From a checkpoint of a small mixture-of-experts model trained on Wikipedia.
Size: 15 layers, width 128, vocabulary 8192, 16.8M parameters.
Experts: 64 experts in each of 7 layers, 80 GeGLU neurons an expert.
Training: a variant of SOAP for the experts, 413M tokens, 3154 steps.
Below are experts of layer 11 (counted from 0) of a mixture-of-experts language model. Rows are named router (the router's row for the expert), gate (a neuron's input weights, with its number), up (a neuron's input weights, with its number), down (a neuron's output weights, with its number) and show model dimensions 64-127. Each number is 128 + 24 x the weight over its row's rms, rounded and kept within 0 to 255. Numbers have three digits each.
After each expert's rows: a language model's description of what the expert responds to; "gets" lists some tokens that make up at least twice as much of what it gets as of all text. This comes from a sample of Wikipedia text that the model never trained on. Tokens count by the router's weight.

# expert 13
router:146138140130154152133103093152194141146140096090090145142124092130118130104135129097155142154135113117102156124074151130092128119172133101119136094071159155119125152120132095141087132141151081
gate0:112188145112121129154124107139174127096132148103102142150178120125118145138153124124129153132152112123115118135168085114159114119091131128112126110090119194103139177138138127136101098140152142
up0:107130155129152100108168139126082151138128097126078147114117177153122162149131127154134143131111140132149128115171120130143090131141159128131138137117118140178144161144131113091083115117176138
down0:126162115082104127116114193152126107105066112135140139093086120125106106143131125083101132118107137075126128111110129099110123098119115139167116142141141132135153129105128176118169119119121145
gate1:131138130155134130128108107158142101104124139113153108144138133098146131118160162097073171108111100094144114110126197156079107104143133099086139083105141149127154136127173124200133113135111108
up1:147129103140133105115141129109167144186111148134116098147114079101132158086111138109139091122142177087102150121133133125113118121135141168176195150123155165104139132121125143098104153106145131
down1:170112167111117130148147129112174124112122151123125164153125125124105116170119149149121121120120119094152158152132150102136130134119095145135101156155129162102121134134202141137142075137127117
Last digit of four-digit years in ranges, charts and tables, such as 201-5, 197-9, plus century and Olympics.
gets: "0", "5", "6", "8", "7", "9"

# expert 23
router:123114147110125068144080155108123110160138105120151147133092115072121135132087124140125092125147129119129094147107161139146077140101144132123097082095102116123107120100116191127119155108114118
gate0:123135101096091101125117142119163113121125123129163123132113137145109123168136096103104091110108149130114127129126093158153159127117118141164158103089147117117128153122121113146136119168112124
up0:136134129106110149104132123160160133097122176132124111139173066174175089126148137125127092093153131124132115088125151094113103092142089123116125143137087140145147108122105076117124132146119126
down0:148143138173098177146121081166119077126160139122171148162131136163123124157131100149140163127109112110137166174160155127116151095146120148114167118116143124119158144163138128151142083131131116
gate1:111132149141127171163045139151134137143158139113119140093114137125122128126116139131092140202125168098070116166087148158141156148153141124149115126108131126150134118129125160101135144142127171
up1:103140114134119120136105107138114173166163113092110117162144131089141128114123134123121107103080129148130173125088109158113132110093100116112123132144107137131112114168105100143162156114144109
down1:106120172128118139107127075119113114103152119120169124110127126107129148148128127117160126169166143085140159124151112153152127131144136130156124161149100136145178154128086149129168135105122133
The preposition in before dates and places, especially sentence-initial In before a month, also de, con, del in names.
gets: " in", " In", "In", " de", "al", " con"

# expert 37
router:161124130137079148121115159142128107148058110129154083117100125103128156103100124109136135108152152159141155137073133154144115141144149166067145142155115103128131114118133117098107116153115123
gate0:116137116169112137126118152102132092154114153095189082121140153113117097149119140132125124134154153136127143157150146105128117121138150110114103141139153125131127162128140174097154109123107121
up0:111164175106144141110110143132077133114137102123154168134127134123128156140088120160114135161104173116135167133143148151140090096124183069132157097090119140141105135113141111167125166137136155
down0:118138105145151096157101086116129156131110115111119176159120104109125129142112132139138121123151088102102144128132104106140145141107093140108152163084138121107116128140165062153168096118103078
gate1:190122129111097156119104138117136132115085119098142069122104117140121156101099111107170114106132138143140150133128138123115122129084155140122137102133126091095115114118148138102112080137131126
up1:099084165082172101131119142082104109122137140180115137152168159158122101137129139130119129106122088152161122104124132143133157093141100085118159160120133103159082147123126159161141136140120158
down1:122102124134119139152164152139136139145116159145103139131135126151165121118164129142155157075113101140107111135120109124147131135139071153191144096155133156189115080125143069168120111126145124
Prepositions like at, on, in and short verb stems such as sat, do, mov, Los, often starting longer words.
gets: " at", "as", " on", "z", " Z", "o"

# expert 34
router:162135117136085143125131151165129150166120129116172125119154107121167093108125160128143103112145100079145143082147092107139094067109170112136144150138127100131154136105112130169127119119096138
gate15:113161135121159151090111130111085129147099169139091112079141110162122140157114096124113182155138091140148131137148135167138135145121141130131128117114134127132129145088175145127098113128123155
up15:111109142096125130154094108109150086100111126117156130132110118099174138116100145113157139123084114141154144108109087101142151144109099117145132161124121125142152122170113147090131102096164135
down15:153148132159122091143092140102168132114139144162086102125101189106150147094101109118162131148144142136140131137119145073159090097118138116173121147155098144133138123139117118146202096099133085
gate16:122158137137144137116109108140142140118168159116134090138143116101100176160093123161120091109150158103095135166103129137160163130114093160170101143109126161117167172144119165102126147126163110
up16:093165144088125128163116210134157138153104089096164131124132133128139121094099170118116154109118166146102105105113120156103146140122120127107146098115126135133088131141136103136124166094160100
down16:123138157092151132146164097103104149116124127136129190128119095115104109146147147137124109182135134084128124129113107137116116149113091126120161115112107092126125119117109133139137127151116132
Space token opening a numeric cell after a pipe in stats and election tables, plus signs like −, +, ±%, ′.
gets: " ", ".", " −", " +", "′", " ."

# expert 26
router:129113121156173143140105150136163125159138139167121130113129131151098146144130093110117167106122131083116122147138129174130102079135081125136128156162071145139150121142121158089147176141123156
gate0:120174136126136147108113132171144111122124141150100147120092161176116163179121100148123116114153154128112100101094148149138132103141116117103147164094121124154127107141120142108101144162143131
up0:111144118123093142139147103128109123145135117128142151148139156123141135143129105129170137058146135113127128106122162123142123046128160117160105132084169101134111132127106155145145112101116165
down0:116130098149105137150108108070100142126076126127123081134156092139082099141151161084108140161130123118097133116139101127092117165193166109125155139152111152134061137118136153087128106127094138
gate1:136155104117106115126130177189194143113115127105115119161163137143143111097157100155130152144110179137107146158120170120109162125110125118129169141121150126113125123121143102197151135101099175
up1:094097139136110132170146166098129139117130108108107132136110142111142105134119140125118131097140116171081123126156096145141127108114166099124118173143097108159117172114084142154199178131122164
down1:155079172116158114105128160115123112107072099156150123130109130135127119104084125152107137126123124098109152109145122091131098192118146101132138096111115098129167140083145138105116091104161130
Common function words (the, and, with, 's) and the digit 1 before years, plus the next piece of a prefixed word: over-whelming, with-stand.
gets: " the", "1", " and", ",", "th", "l"

# expert 0
router:096101166182116127137123049071142097133141095139129165107114153085067099118111089150120112093136110177122082115116130114114145139125133135116094160140146158120116146129128112118157116132117114
gate0:142146136147115151146133122106143155121138118137153111124107145116114129116134094156113123147115107175117112115119135113087161129148113157155094155125134165113115123159182161119111057117109150
up0:114138131128117127168121138153132132113104150107113154149159131139179145084162088111130123107139102140124122075121137152120125140101136116106135124146145121146113114100082139136085111128166152
down0:162138138125125127111190162126131173166124145120139122130111078095099116110133122143127124102114160140117127121129094148129137148181129142147114134135120163121106108101146122109142108134105151
gate1:140117113170088156103117129159094151107150081156136095128108141177115120139125140131106141142144128162112130115104166134104173113142135085135154112107107129151133107119176118096158105124073146
up1:114122137130156110143104113097099097137141147157142118131060143153133136173119096070146136137153139146105098107119152127107133139110113134156123130125167180119109093148099085148128167141160149
down1:070120116133126143086136095113120147150128122160103161127086133143098143133100132138105109122120081137112108141134144149077125136140134109112149095150172132095110121109082130125104111119166120
Coordinating conjunctions and commas joining clauses or list items, mostly after a comma, such as and, or, but, then.
gets: " and", ",", " or", " to", " but", " &"

# expert 59
router:132135104134049146134145112195116126157150119127136149102127093116161122142171149188124109118129125130138130129133109158127114124157154108124125143160106129114125126071100119126113108160135135
gate0:138150112123097058096108113136127138096127143153131078109148148156121133132167131119090151145170102131112133091136141144094168127156151109141148157095141171150194153133124141132120111135168168
up0:123096133117146173162142097092128127105151150113166126116133179134133115159157135121078154077104101103143179141090152115111113154128102117144129140106137152127114151140126122104155145116123106
down0:087125103123141124086146141105130087178128084101115095144097149097161123141121139161123124076097139132108108133147134106127155147088143133148105118121125133157184114130108090109129100159124156
gate1:108110128122115135123124101165124047165096128120152121121184133134123142154142099118138126148158098156094166134104121142118093105148117100155117129116145161142132116164131100110127105139111146
up1:126115125156167147107091157163143128121159150089116154170115128150157184118153143129134114084102143099095145138161134155090102127119180106130164157151113126115089156123115115108127169111133118
down1:098136161134150158154131149130124142133121151150158097080135122169099107144094081150144133106089106153125081104106133094133156116134143116086129121127120105100147115096099144149179108128120145
Middle digits of four-digit years such as 1976, 1990, 2017, mostly after 19 or 20 in biographies and dates.
gets: "9", "0", "1", "8", "2", "7"

# expert 50
router:136133113099135137166174101147110104125141089069111127107109139136141097136100124121089129143150108097150121105156205145126106135188087147115111126145121165120096125121101126148111122087100109
gate0:135109175144112146147118143103078111128147095117154108156142136099133167115109128104106107153111119160117110157156169145082135108133130110089101123112137124165119134156147109173084120144121147
up0:076108110130118143108146061124163140133147125114115114090118117146151139165146139131124135081145167116074150074155067163133120152133127114118122162144138142110096117145134102113157118171138124
down0:164164123100155149123099095143124121084127128181072090117115119160146121136097115105122153140152110153122124097136097148159070114113158155062131152136113130144153103168099117103076109125138133
gate1:153139120099148120127145118158125107114157095094129083127136133137102154110090142118087126144132163129116152111147139164121134111144093071160130105129111146114101114137127094127120136119116133
up1:124120091102132096142099105074153145121134093108117140098171134132142126141100124095095149132118119106176128120101161160146136121113164111180124118080110119158127144091098153138078129102136098
down1:108124137089142158107130124140120142118113104106118130108112152105157149099143117159097087141127113127159140111101136132133122148151109091139121137135127169143153122151096115148119131089155116
Opening quotes, parentheses, brackets and superscript/subscript markers, plus en dashes in scores and ranges like 26–19 and 0–1.
gets: "–", " \"", " (", "/", " Ch", "\n"

# expert 7
router:116191146103145108139128095161160159129123164117104123095137126118157122102102136156114166115143117121156178089129098140102148093117144103101123115088113120148108122153116092177101115123128115
gate16:139119125095132131109156118175182117107107135126145078116090173132132093154097118180085155139114105108121123117139151080100160110093142135138123108148149114152156157163124123166093118081127120
up16:162110123118130136115130150131116106120124105131136092111079163130154137132104133127161125142084112146142160142160114143149098146134148088113135141169153104116118152120099110160172106143100122
down16:160131153138146069088084158155140115112172167127133101097143109184114118153140160111141127125140116121171148149129101123120092150148146131131123096129099130150094125078113132140146139115125108
gate17:138132163177148163111140117127135130152064148100094116146108127130140148098132150113091122101148137122107106135054121124137162146118151121091128100132128147111118138152141096168107157152118143
up17:123099179176105150137094184136110117130123110143114075119113134135119132144133120149134118139151148124132144157086107115111125137130144131135164087163099143163144144123142112114142124134114142
down17:138111141120112170116114121115092144142170135123163094088132132103137106118096090137139137151119094148087107157106107158134145105138103108167086136142131123127114102212127123136097151145125172
Nationality adjectives and adjective/participle endings such as American, British, Ital-ian, poison-ed, often after the, a or New.
gets: "ed", "ian", "ic", " United", " National", " American"

# expert 40
router:112131112139154106132160134127139120091084110120103100134117151123102144126142144115139147134112126130124137119135119108091150151165146149101127106148128137145093105125143174093141103147159175
gate0:100129144119158126186113135154179118109116120133113072117127165136114148126124099120119163099171125150118106143109111125117100164130166135111152131097117111161163104117157161155102119169139151
up0:119135119157122075148130180139106142145101103085117098141111151165143136119140114092137164103120125161122129139134166120106102176174118170155127107158142120098127117118105119119135118125126121
down0:106090148098135138099167164172125159151096162152129124125115110125111134129118125133146138081164079086097161113166109133104157135095111147189134113110126135125107100118151136114148130130111070
gate1:148139146097144125143107082112136114090146133120112114116117141115120137151152101106121149133168141114132176171095090135112108157154137117101104101160119129124125161127145153094171138136156142
up1:117111153147155152149120153104169119141128157145108155162104082126187114154173130070140162114092124172177119085134137143128124156125141099115129152101131162119138172120122123131127151147075152
down1:115087117102130112120146138137171127148177139110123141135138141168114150117129129123147106118105121130113137163126104123120174120135138137106113145077184129144126139102137134089138148101126127
Syllable pieces and accented letters in romanized Chinese, Korean, Persian and similar names, such as Xi Jinping, Guangdong, Shaoqi.
gets: "i", "u", "h", "ak", " Ch", " Sh"

# expert 2
router:127128133134151115137161120132093118151143116124178174120110131128148080125140159144144109128124085140145160088118122127156135119112112160117114140118066166148075111115125147145159177155116099
gate0:083142122122109134087094103116115107121110117096124153140097123152113115122120139147087147160172170150110140144157106081120139159181119125126156119147093143126165125172143126119152143110115154
up0:119126138113112152139144119084161114156150150130120154144165130091116123161098145124093112107092096144082135145107116148123130114113141148122078145167117125086114121119082176146136144119150143
down0:132152133145139140149147111110125101141157137117075163103104169153074114139158163119151153087123106101142122162090112140129145125110143101140176148170150079135058102105141127145106110127147092
gate1:137135151137118143124097109125146123168108155125163082160136115117166100169126126076092119125138119148114115157106125115119097137163084128156108118080137119138080120143112122080136129131103126
up1:107131136120094095096098109121141149112076151122114115131119078142124160154134110124121120092108102125160123134134151143109164117118136118102115131151096126133098159118094178145114136091090140
down1:177109145162135123140138173167092150102132132090135130128100121139185154144133116141111159160115149113113108100154088119156114121147167145155108150092108083129123161140181089074126139109109079
Cell separators and entries in wiki tables (names, places, numbers), plus verb endings like -ing, -ed, -ised inside words.
gets: " |\n", "\n", " |", ")\n", "'s", ";"

# expert 55
router:117133104131102112078142144126092149133131137149131127125102124166140133133168109158129105087115132090157147101156109109135154128152148128128118124145160147120090116099146126064100140106089116
gate0:138131143143133080110152072183137117132093136113114118155089123160085111107153136101119142107153105131156125124105142157118126142111104165105090137158170139154076093119176137137103126121103140
up0:159153146151186130152135131098145131131117144139128141162134158102118150099137160147114145132099159119142165136102123126113129146106090119150130141122139105091038128136115084200082109106121116
down0:101116104120149153181112117123159160138117132130134123120119075122134100138154106079122118123138145139170099120115071129108149121111128152135150105159105159145130147128114130105108101107139104
gate1:092135130123134102102078138153093123104128139139130091133091149138125134134135138139126115138104128110160091162102130160143166154083138136141090132140166104155155129135182143148155085134082176
up1:141140083105130119151131129118133131128121141117117164171157127136103157103155134160111125147137106133120107087121140106089147094136162139131088127125126174104140114095075147145126150117126110
down1:144169111098135121140143138147125159155132117108165076094109135137192144141094122119139099141116116084142117118156120127112142158128132103072116105125150160136127144073108163090125102101115151
Pipe separators between cells of data tables like sports results, statistics and award lists, plus month names in dates.
gets: " |", ";", " were", " w", " st", " January"

# expert 35
router:130154108113134147095108112115108146095125121173109129123143099155134150107087087145123129144134146077113173107111152106111137113115134132179068137158149123120118139122111090143102153142140114
gate1:132124142130120177122137112155128132128131139145143127104116088127122157121092109116121127097134129053106141114104200085126090118146134130141122113135154140085090153152123125177116175097146116
up1:088143193134095143146099126138107125101099143118122128101094164132132144125115155133072132122118197116107153143119119130102139109088122147119163133148128135118114102125117129119128152100158099
down1:127133103137096118144142147114132104126146122187188106099118172176145133134109158129171107169156121093116111162122087147100127137127093091111139112131103157110153114122086134125137115096133150
gate2:118140139094139153114138103125150142088137115133109142155135105151142154079128098152122148132095155084145113130081181138057132120123131108135125090144130156162127117142160114096114117112155143
up2:137134144139124123109081153144131086155069142161135124128129131144168137169108126138108128126129147122105123149175130144148129118156100158132164090106133137138158115121150139116118145108102147
down2:089086149134096116152097117160109154112133140113127093142127112092165140100091139101168078110116145141144181113113097126105095148133118129116116134115127125157134137119132110109151152119111104
Number words and quantifiers after articles or prepositions, like two, three, all, several, many, and such in such as, most in most popular.
gets: " two", " all", "0", " v", " other", " three"

# expert 22
router:101134138145122144133129146131170137144152153137166127116123164139115138165161130113154110102106114129080125113111137116119106156140151118178100111155113109126175116089155140100155158124155175
gate0:141099118137116152127132115135168134103098135132130072093105166168141167121143132150113113123136100130156136118116113099126114146169117128125134074153124137143160164128139125112142150089098141
up0:156107161119106157146128101097097149106127144134131130140123083140139160098105115106141171128173143144124124127132168130129114127101113145108113125129108153105061168162155126182123130158073127
down0:163164154088154125189149106145118120066117113124118126173101120153136140106101083111115116128098112130132127130141102130150139134123128112128161124156120132086103120089132132133170112132174143
gate1:094140161170089147143106124153147111112106176118143123119149121101111156098131116123136125145128132126116147179109139120105132157134112147110135079139134148166147156098169094104090147137110120
up1:141083130124119137140134133153113121139117110085142154110115143150045146137127153139128116141095119165194136100139154164137086147163115110136148146131089124156126122138133102142098164129120139
down1:139114159131131101148077145130104122088117161182128095088153131132160149152101095143142146127101106147144084107101123120141141170151141118088129165136120157133189111114132120160111150161139129
Subject pronouns he, it, she, they, there after a period, comma or "that", plus prefixes ex- and Pro- as in exists, examples.
gets: " he", "in", " it", " He", " It", " she"

# expert 63
router:119135150090164126122123122118089107114131143113173140122096158116163122145183121145090128100158107137123134114145110089130134106084072156144156143123112100145097068124110153137139152138113115
gate0:142138143079131145117123132162174120136096141106133107142117136097131156119179098111094159131069134149140111142118118097105171100090142140136150132125145073123117112139140154142138115113146103
up0:163133210110140126112149138119155150110146130081132131114159108112108137098131125124100086175108150169111140125182176130134112187105147170099120149134118143129135085115114125144109153140091135
down0:154126089121156115139091090084125134137144146123110129146135114146128116112107147117103113165113127106134129085130116074128123112144139122121092122116074097120095152173121158110125171096139091
gate1:145189142162091133136085149128103132096141116125142120153125134122173164151136152110116135125137168156125113138121125174120179098136084126154176126120144118120129141140107155118126096120146139
up1:127103134130094151161095115149139095137157119151162104114139133128083120162180143131160110154124105108139082096128125109119094128141144090148105115108130101152116098112077120148113127118089118
down1:074104082088072142166110100137122155150122129121124157142136158154147168101150120141150117130161129137111104140135119149105106112107147102122161110147110134148158166166156128131105132147122140
Sentence-initial temporal words such as After, Following, During, By, before that open narrative sentences, plus digits and pieces in infobox and table fields.
gets: "n", " after", "5", "3", " before", "th"

# expert 52
router:092135109066157141119113137166133129142097118128073124120113105131097124143160115108113118142103111162113112102165100135155174126116099108143107069094094098153116128150152150111081110140138142
gate1:172122139104141153117155105136126160150093166108081146131146128133147121115141120156123094093118152117131102131128121099139125097145139121156105121109131146159097172152134175098114140139095146
up1:147156104103143089145148132126140121130123111115147110125094152158130142088128092116072111121159140119130152093117117129164134116148096094098109092147095088109140156124087132099120095114132138
down1:155125115090160127188100113168098160144147149105132097132123106129107118156123121151147092122127115112164178126155114153125123098157150120131182147093094126151117119129122125152120117114171152
gate2:070127131107161149141105135123153110111114145106084092156138113086113116153122111143124085167137114135144155101148138107111157149111131121157159074134153131121110130146126124148103113112138160
up2:159138108146084074129111141134129159136158141137152124081083112155106090129131129055113138105141127114114082120130086170110106139129136110128121138115151150117130129096146147105129125154083087
down2:080136162126156169138133133110151134130135126162068158102125075098155150136123090158129095118107108131130159110136167118152154119144139137134124121152126138125115114149138137154110152131143116
Articles a, an, the and possessives after prepositions like in, of, as, plus single-letter word starts such as d, s, p.
gets: " a", " the", " an", " |", " p", " s"

# expert 20
router:117097104137070128128138132172123135156147120126145152097124133101133128129187160142133100107109116133126143111124089161137124121136127112101130147182129107107115137081119133133095127135142112
gate0:171112125088121144126124151140136125118042125129108090109129124148135120102137067140091151133143142144119154125134133146105122119120127136132149160145204183124169139118168136088152144157131139
up0:104138110141126105115129121122154128144181121127138155162103139114146145131111160135147111144132132094109132120117141105078166173129158111089147094119139064106115077121069134111115099129141146
down0:127123126131147134113134141078137102130150098139118141127068154109126145154087154120124103140154088162105116098145106097160120132143154105111113148070128150164129096156129130069188157142174094
gate1:151154159162134129159144159113125143136141129107096100159131186139110115176104104144099165170146161097140119100147139117083093173132153150138158131102148131131120150099142140119125132141095136
up1:138118085140115157105121104129096091177104121128112120122152145097129158110086117098172130117126145107126144138132129092167120156102119170079092105186081129119118133190127107141108147163137093
down1:141124125129089135136119121133115130130129174152124172111106144128113113159185122076179152132133154116127132146160088074124111117132122150181129123138155106153144123117138194107134115135134109
Opening pieces of words split into subwords, like cle, war, av, supp, priv, plus some uses of "the" and foreign-script pieces.
gets: " the", "d", " by", "i", "it", "j"

# expert 12
router:132143123124134115124166107137086117121157132149140159122099134111127097122158139155150092121128088111123153115135119129125105140105122164130137140107080141174106114086110129132156165160120144
gate0:125139111068114122117128150114108137112140144148126092126159126108095113139149095096146132102108139128090159146094151127106139130136158146128175109077169138158127091141138195117139160114140120
up0:113098078128113164102136114126122135106113134157143132137136136111162117123123117157109115122143103134090135136104134094152128166162110170136118157086089130169122168103141140101147140083140126
down0:112107098169145113095141091122113130174105108161131133079107170083115134154138122150129119127194172142123121106124116103116078093154116100096125102124149121124137136142121131109099090127145112
gate1:122138153126164138096109102123091149114102116136163137102130137138105127136157114123130164078071172103129136111151171113096145096106157130172140149120124109115141169160147119115167161100131125
up1:111154136099128081151119129127125147111116145166084094142091082155136110126083146136151147143126107140176140197107126107143139164140177148099138159138123120088097123126089101141089111114115129
down1:137117154190109117116147091166151088150111149142130135114131114150137150111170088164173110170132130132140128162065109109115123148154145122114162123129102155051160147112120114141123135092102074
Digits inside years, dates and coordinates such as 2(0)22 and 19..., plus the leading space before them and surnames like Walker, Cooper.
gets: "9", "0", "8", "7", "6", "–"

# expert 19
router:159139137161129127144103163137156088124115123132126125141104116155127128135151090050127138133140113130150155114138127109140163105107167112103179136129131125130114104152096099112128137093144126
gate32:165115139124107134123120157152143144109123086135123099114117160192129161115116140128085114144121142152151106147149205085127144131161162125113135131106091130139113098174117128121128145109151132
up32:147144132134126114166115108127098111112103133099127117088082138102135152112117128127115133157149089173122159128170153140133160126129137147111087115134130134114168102152159122138132108151082139
down32:182142120157174161119119135111130125100122179132162123145168091156148121094118127128134117095116081084116108134133142167099108122109121135088128149125130141121119139111116081092160140146192156
gate33:149101177153087187082108145139176091137157119101113140167127125143140140117118127108105147122127138137085091117164171108107132153106126112160128113127103161133141113155110117137145111077135132
up33:138124145120142136067095098111115158168114128091112112125174161115108164147160099117125128121112149138103130129137113171116162123145103131173124145146116132128088084117148099155085118139158156
down33:158136154110131119130116128103082135133154078122155156113144124128123133146112157118104102106155124147109116157100156166096137134114113117118129062124129113165132127096129171129082131156094137
Country names and final syllables of Slavic, Spanish or Asian personal and place names, such as Pakistan, Sweden, -ović, Siniakov-á.
gets: "a", "ia", "i", "o", "s", "u"

# expert 10
router:143097171125078142119134164099154165153100171118162144116178132124082165152123158109107102115121143143105139160138113135148107103116114105116101143173157119121133114123100143131064127125125108
gate0:140095117159118134114144146139120113089162160157098128146121098155152086187134131149139133156137165117159128150143137150104137140120104123092163146150136126117119122136115146135133141114086153
up0:097143129138183122141159166155133180139099124098150146147128154162128156115121159139086118116091133160132145117128170141180134101117107123120139148118086130143133132105144117110134114127181182
down0:188124133119097144104124120148111134109132119132140156085134077089160144151145120177113143128173151148149116142188107097170103134163118125085121109137149093110114135104162129130136132147128126
gate1:167138122158120168134148131127137147105101157148130144137139135125108128135120168129101123128139115135140162144138131104144091103178130143114109107181131173146152167203142142127101111141141177
up1:146134155145125120126112154100131103191126108124129095134145123101071119124124157113173145136112135125112116150118066091163097142143125159159064137148132124139140101173166169132127098122132097
down1:126107137122142145116112133105154145126149135137116118164154093112116145142105156104094048124139100106119117093128171136105118108121130114145113119115103116088124140136089153127145159131153170
First digit of years and large numbers, mostly 1 and 2 after a space, parenthesis or dash, as in 2009, 1990, 40%.
gets: "1", "2", "3", "4", " th", " Genus"

# expert 18
router:128133159149089138165098124097157122107143097133082145117096103103137186121110116124128135126106105114130146195092115166117128149111141078139114083164184091125111132161134090131140111110142134
gate15:111133135137092120108072115102135139097117141117063171143124125130123140097118114111124119150209140106152161152116140112138149127102089136138111130166149129097136153166130120127141100132133159
up15:109088109131123133129132113146140110108122148146117098075122114107121168119152107164132111150183168138093149101093153137129109155125138131135107139115152106096108105105166120093135086137110121
down15:161122151129142125103147060115117152163145153100143119126153123136112090116136131118120124114095140150090150121103134108068143151137110141133155141124114151164132134164073166127122148127157127
gate16:126123172128100119104116165170125153076160140133095127162148098127148157163124107092129125086144141118154129149116166159123135100150156099171106129098126163117125119178155151128136115143141128
up16:133151148133166123094131164154116134137145192089127111189162120138094142143110201134090117111127099102131154139110113141104155156122171136164150167164082125123111134147138143137131131136119112
down16:093099137149102130102185116167160128116098140136125097165097099134123099166137140163149153195127103127099108143161128148143126156108106149122076108146141076128154118144112120128151139121090095
Bare space tokens right before numbers such as scores, years and dates in sports results and tables, like won' '3–0.
gets: " ", " In", "In", " is", "ur", " manufact"

# expert 51
router:109126143116159162135125165099110163113137146140120126128102128108100166117108118113113120127152147096106140163156105150166091119149130174145159180111167150101111141126124121118127125107132159
gate0:093135129108138139144140132145139167133132104122154140131143161133124141133124120085119133112160152135072080089124135121130130150113124138149103176123128139119148134132153109140113132131137126
up0:107142120185163135132162124126125175114109111133175123162138122153168085150142129164122132085161114134156193132133141088170133107108117126126162144156124174113129153111162142094099157124137113
down0:147122118162144128119103122098106114150115130135118131163101152138130108158136169088093138148131125107134144137139140116126125102106118121136117099181142146142152114118154133147138142172102163
gate1:133070150139172095135129102077141144148136146144123131136119115129156195107143153127079155147144172104134146109117123138110136148149089157159146112118132139103099119119179164197112111134149119
up1:131139141111119101113158147123152118106085149163121119110128120146119119107143111142141113162182115153150142146182129152181187092090130161168100109151166138120139117092131162213093138143123110
down1:100132116129140142137094105130128140172111117120124109096172125148134142094141094137154168127153124143089125163103116128147161126067134147123114093092132105152100089113147138160124119108059175
Prepositions linking noun phrases in prose, mostly "of" after part, one, review, plus in, from, at, among, during, between.
gets: " of", " in", " from", " at", " for", " on"

# expert 47
router:157129085114182118122132121109127105131131084111130153125141167110104122122114136124123145127125138125142112130110122132159145086120157126151157125168111071103196171081151129128108158126134120
gate0:153127133109130119121118085099114133112147144127130102149125169089092130105097051138079171142140146133114145182138115135097107120117154114127110111136122116090143132122144156117108136141111181
up0:115146176096156125110159093105151134141140114118158119107156129128127139151109138130135117103101123056154182124148131130167128133131104153110142158166118154157123172113105145143124144158148141
down0:150175117102162127127097155130135171119129113118138110126118138106109133113167092102128160126102136110140114192112104135188162158087114172140147123113134109148120113106133119133125108157100168
gate1:124132124160126128135130119119153103114103141139134126178142128115158104129137121101114143118099082135112133108137141103171102091151113142109106127133133143123172131137145121113111117136060103
up1:149156110135106147162120156132059124134122139141128133135125141138125104133145092083141128135124124120146115107163122113145072107135173186093106122152147075130120108161132152123120086103129130
down1:120129083115167164130100127134148125120161125070084112128155148176119120141121117101091130101162158139115154181141132141155129139165109115120130162132094098115123105123103140120111135135155119
First digits of days in dates and of small counts in tables, e.g. October 3, May 31, season 3, plus sentence-initial However, There.
gets: "1", "2", "3", "4", "5", "6"

# expert 24
router:167109152156054133111107120132161174132136090126125128114112138156147137115169175156114155117146139141114164114131094133153099152140140163141109150148124106125142113122147145134107120111088132
gate1:126154134112070114114127145109139157126129090162112086117096117181136167126112104142076185134133162147109102120155146131153111127135101163152131072120105137136107143058129126140125117125117146
up1:088114125132115171127161100117165101132159099154099106100145129123088136108088088153147139128107133120146091150155100161111165092105146133146126164170139111117134070161139129137150125124100126
down1:127146102128084142142134156135066174156090120127146114112102149126127125150172151145121145165084144150117120127162150119137091143131127158125156108113155142120139135174111120164132117123117127
gate2:091155127157107127126085125116107128154132122078140126111123154112126128140134097088064153150099093122124122103114147136098149145146140128150112142143143129127165123130156129088108122103096122
up2:117190129147138149130107143130116123098110107127100108124148085156140114121147161143135101094186125111103179146132111072134082141096098087073144106106161159148136100114099129093093102135156148
down2:166133132137126122142143211136105123110134105116144136150146148118136154174091109169139159129098140119152149133148131143151123145105142163090138134128118110187134145116113150146154140131081145
The word the, and possessives his, her, their, 's, usually after of or in, before first, same, United.
gets: " the", " The", " his", "'s", "The", " her"